config.toml
n_layer = 9
d_model = 224
n_experts = 64
experts_per_token = 4
d_expert = 64
d_shared_expert = 0
activation = "swiglu"
moe_layers = [0, 1, 2, 3, 4, 5, 6, 7, 8]
router_score = "sigmoid"
normalize_top_k = true
routed_scale = 1.0
balance_loss = 0.000468
balance_bias = true
init_std_router = 0.00681
lr_router = 0.00063
vocab_size = 27312
norm = "rmsnorm"
norm_eps = 1e-05
tie_embeddings = false
optimizer = "adamw"
lr = 0.00196
beta1 = 0.9
beta2 = 0.98
batch_tokens = 32768
seq_len = 512
train_tokens = 273900000
steps = 8359
dataset = "wikipedia_en"
Below are experts of layer 5 (counted from 0) of a mixture-of-experts language model. Rows are named router (the router's row for the expert) and show model dimensions 0-111. Each number is 50 + 15 x the weight over its row's rms, rounded and kept within 0 to 99.
After each expert's rows: a language model's description of what the expert responds to; "mostly gets" lists some tokens that are sent to it at least half of the time. This comes from a sample of Wikipedia text that the model never trained on.

# expert 41
router:78 39 33 65 49 61 57 30 59 41 54 49 51 66 47 27 41 48 65 55 72 52 49 47 46 44 57 23 44 54 58 28 52 70 45 56 64 45 59 41 55 65 77 52 55 58 50 54 36 65 43 45 81 35 41 65 27 37 52 58 24 46 21 54 66 29 41 51 61 25 50 31 51 39 56 41 59 55 43 59 23 21 51 25 47 37 61 66 30 31 49 34 48 60 86 92 63 51 59 65 62 34 51 39 72 36 33 82 41 48 42 46
What it handles: Given names starting a person's name, in lists, credits or after by, e.g. John, James, Arthur, Laura.
mostly gets: " John", " James", " David", " Thomas", " William", " Michael"

# expert 54
router:33 44 37 80 40 78 50 53 45 52 36 37 41 65 71 42 35 52 73 63 68 57 40 50 31 63 62 56 31 85 52 29 61 51 76 46 43 23 57 52 30 53 48 36 56 86 40 33 27 45 74 40 52 36 43 65 51 33 45 50 27 57 36 36 68 62 47 62 52 37 54 42 78 40 54 50 56 37 59 66 37 36 37 39 63 58 35 55 22 38 30 50 41 79 52 67 35 50 49 40 79 41 64 35 64 52 50 86 57 62 26 42
What it handles: Subject pronouns he, she, it, they and head nouns like station, team, often followed by was or is.
mostly gets: " he", " He", " she", " She", " It", " it"

# expert 31
router:49 26 48 59 25 87 48 46 78 62 52 49 59 64 53 40 55 49 73 56 65 49 48 43 34 47 49 54 31 67 80 17 56 58 50 43 40 54 63 42 40 50 62 21 65 65 42 41 28 46 42 46 60 58 39 49 50 45 44 59 14 76 35 28 54 59 45 52 47 42 49 26 53 38 52 45 53 34 59 66 30 26 58 54 52 70 25 50 38 34 38 58 37 62 87 75 52 62 52 40 83 42 60 46 83 59 51 58 58 36 51 36
What it handles: Place names and endings of foreign personal or place names, such as York after New, China, India, -ville, -ini, Asian name syllables.
mostly gets: " York", " China", "ville", "ano", "ini", " India"

# expert 23
router:64 35 67 57 36 71 47 56 36 47 44 57 40 46 74 57 48 49 61 61 96 33 77 55 24 63 58 51 43 82 79 28 56 60 64 62 34 08 60 72 58 41 75 46 38 50 53 32 37 63 81 47 48 36 36 74 51 47 53 30 55 27 54 23 73 36 42 57 24 15 65 44 78 58 47 38 65 33 57 74 36 31 30 49 47 68 41 55 43 44 34 44 52 72 78 61 27 59 52 61 52 34 53 35 66 57 61 61 63 59 40 40
What it handles: Copulas and words after them in species, geography or coordinate descriptions, e.g. is dark, yellowish, coordinate slashes, equation operators.
mostly gets: " are", " were", " −", " Kingdom:", " +", " is"

# expert 55
router:59 66 36 58 17 61 40 54 92 70 45 51 44 60 57 43 40 47 65 55 81 65 52 59 26 28 52 61 55 49 51 27 27 58 47 66 57 51 44 42 21 48 50 52 60 68 37 41 32 54 68 25 69 39 27 62 44 68 35 48 36 66 46 28 55 46 55 64 71 43 57 27 45 29 23 63 52 45 39 67 30 41 48 33 64 44 55 54 56 41 57 71 51 75 77 66 38 61 51 59 72 48 69 50 66 33 50 97 61 64 49 44
What it handles: Head nouns of institutions and offices after the or a modifier, such as University, Party, State, County, government, legislature, Congress.
mostly gets: " University", " Party", " State", " government", " state", " County"

# expert 10
router:46 51 39 59 25 66 38 48 59 58 62 42 43 56 47 54 46 49 61 80 67 37 57 46 20 56 35 48 51 68 55 23 42 78 54 49 60 46 68 44 37 63 63 21 61 79 37 47 28 54 55 63 64 43 31 81 52 47 48 62 27 71 33 39 57 51 57 45 68 49 52 33 58 39 37 46 65 51 38 54 55 25 36 15 58 43 35 39 39 36 30 61 43 61 80 83 48 48 44 62 62 50 55 56 68 35 43 68 41 46 51 31
What it handles: Last word of multiword names of leagues, competitions, institutions and places, such as World Cup, Division, College, Hall, Game, Bay.
mostly gets: " League", " College", " Cup", " Division", " Court", " Hall"

# expert 46
router:57 56 34 78 55 67 64 29 75 61 66 42 44 54 29 39 55 57 52 51 54 39 56 52 29 43 73 41 45 49 40 24 33 69 67 64 57 42 63 39 54 59 68 28 36 35 48 44 38 62 64 35 48 55 39 41 46 48 46 62 39 37 42 39 75 57 32 63 58 33 77 39 61 33 44 66 81 29 22 81 46 46 46 33 63 27 59 34 38 11 48 64 57 52 68 79 43 74 59 59 62 29 64 57 79 60 53 59 44 44 44 40
What it handles: Infobox and biography fields and their values, like Country:, Died:, °E, (age, and countries after commas, such as London, England.
mostly gets: " Country:", "°E", " Turnout", "–201", " Kingdom:", " finished"

# expert 50
router:71 23 35 52 70 80 34 49 50 48 72 50 37 63 63 58 49 63 52 58 78 53 47 46 37 41 45 71 36 54 47 37 47 68 54 32 65 06 79 73 35 51 44 44 54 51 50 30 30 74 52 57 38 38 34 57 60 48 62 37 16 39 54 40 61 43 41 39 56 27 57 27 63 48 49 65 39 56 40 46 52 35 30 32 37 50 50 41 33 29 61 55 46 44 84 50 33 66 67 50 76 38 71 12 65 42 51 65 43 47 57 31
What it handles: Hyphens starting infobox or taxonomy list lines, plus middle syllables like ew, om, am in names, such as Day-Lewis.
mostly gets: "==See", " Preceded", " The", " zone:", " them", " Ham"

# expert 35
router:51 54 27 56 43 55 57 65 46 80 55 43 38 63 69 40 40 55 63 65 64 56 81 49 47 38 49 69 25 55 69 39 54 54 51 63 68 32 70 40 53 57 67 47 64 44 45 48 43 69 99 52 77 48 30 83 57 54 33 61 45 55 55 21 95 31 43 41 27 31 66 45 55 54 37 46 58 43 48 53 39 29 49 43 65 34 51 49 38 30 39 44 59 52 59 99 24 79 52 51 64 35 37 50 75 55 35 51 65 38 55 29
What it handles: Cells and header words in Markdown tables, especially election results and lists: Votes, Candidate, Turnout, Notes, Ref., years, numbers.
mostly gets: "\\", " Votes", " \\", " Candidate", " %", " Total"

# expert 8
router:43 44 28 58 35 55 52 50 58 55 47 29 48 86 51 40 68 64 67 73 58 66 45 52 37 37 56 50 61 80 70 28 39 56 68 53 55 24 80 50 34 47 68 23 76 54 53 40 31 28 58 57 68 35 41 67 27 59 22 43 17 64 40 40 68 52 37 39 43 24 69 35 69 31 44 35 58 40 42 63 41 32 44 44 56 59 45 62 53 27 39 54 45 57 73 71 47 70 69 56 75 33 81 54 65 57 57 79 47 57 63 45
What it handles: Short word pieces inside foreign or unusual proper names, often in tables, such as er in Marguerite, i in Maruti, ers.
mostly gets: "i", "SP", "ER", "EC", "AR", " BRA"

# expert 15
router:48 56 38 51 57 50 49 46 56 70 58 41 40 69 34 58 44 62 53 61 52 32 59 34 21 38 56 47 58 66 71 31 55 55 54 31 62 39 72 46 35 50 55 14 48 54 64 43 54 53 74 43 56 54 67 84 38 43 68 44 41 33 37 40 71 35 47 51 58 57 56 23 43 52 48 54 62 39 57 62 49 16 36 57 54 35 42 24 24 46 38 54 51 51 90 71 39 67 60 41 76 45 47 26 86 40 56 66 60 57 79 39
What it handles: Tokens in music articles: chart peak phrases (debuted at, peaked at), track durations, review and chart tables, song titles, album.
mostly gets: " album", " 2", " You", " Chart", " Night", " released"

# expert 39
router:74 47 15 76 40 62 39 40 49 53 53 49 44 52 54 33 46 64 77 61 72 49 75 59 35 63 51 58 43 54 59 44 41 48 52 85 62 27 76 53 53 35 66 36 59 34 31 31 30 56 81 40 59 37 25 61 44 42 51 40 39 27 53 37 82 36 53 48 52 28 65 38 49 41 42 66 63 49 30 67 62 45 48 27 66 25 46 53 67 31 28 34 53 52 64 73 50 86 54 59 58 37 60 32 64 48 40 76 59 54 69 36
What it handles: Varied tokens in lists and infoboxes: list dashes, possessive 's, coordinate digits before °, taxonomy labels, and CJK byte pieces.
mostly gets: " George", " Genus:", " des", " B.", " Clade:", " County,"

# expert 52
router:45 55 59 60 30 91 31 44 44 84 44 47 46 48 48 51 37 62 49 49 74 38 57 44 35 41 47 60 74 50 85 48 30 73 76 57 40 39 62 80 30 51 58 45 50 59 24 43 27 57 49 29 63 51 32 63 28 61 32 46 44 33 48 25 69 69 39 59 62 36 39 27 54 37 35 78 68 40 50 58 51 31 31 21 44 53 46 39 36 30 32 60 71 60 90 63 52 72 66 57 69 40 64 64 68 66 61 32 53 52 51 73
What it handles: Line breaks and == heading markup closing wiki section titles, such as ==Career==, Top scorers===, Notable people==.
mostly gets: "===", "==", "\n", " ==", " ===", "===="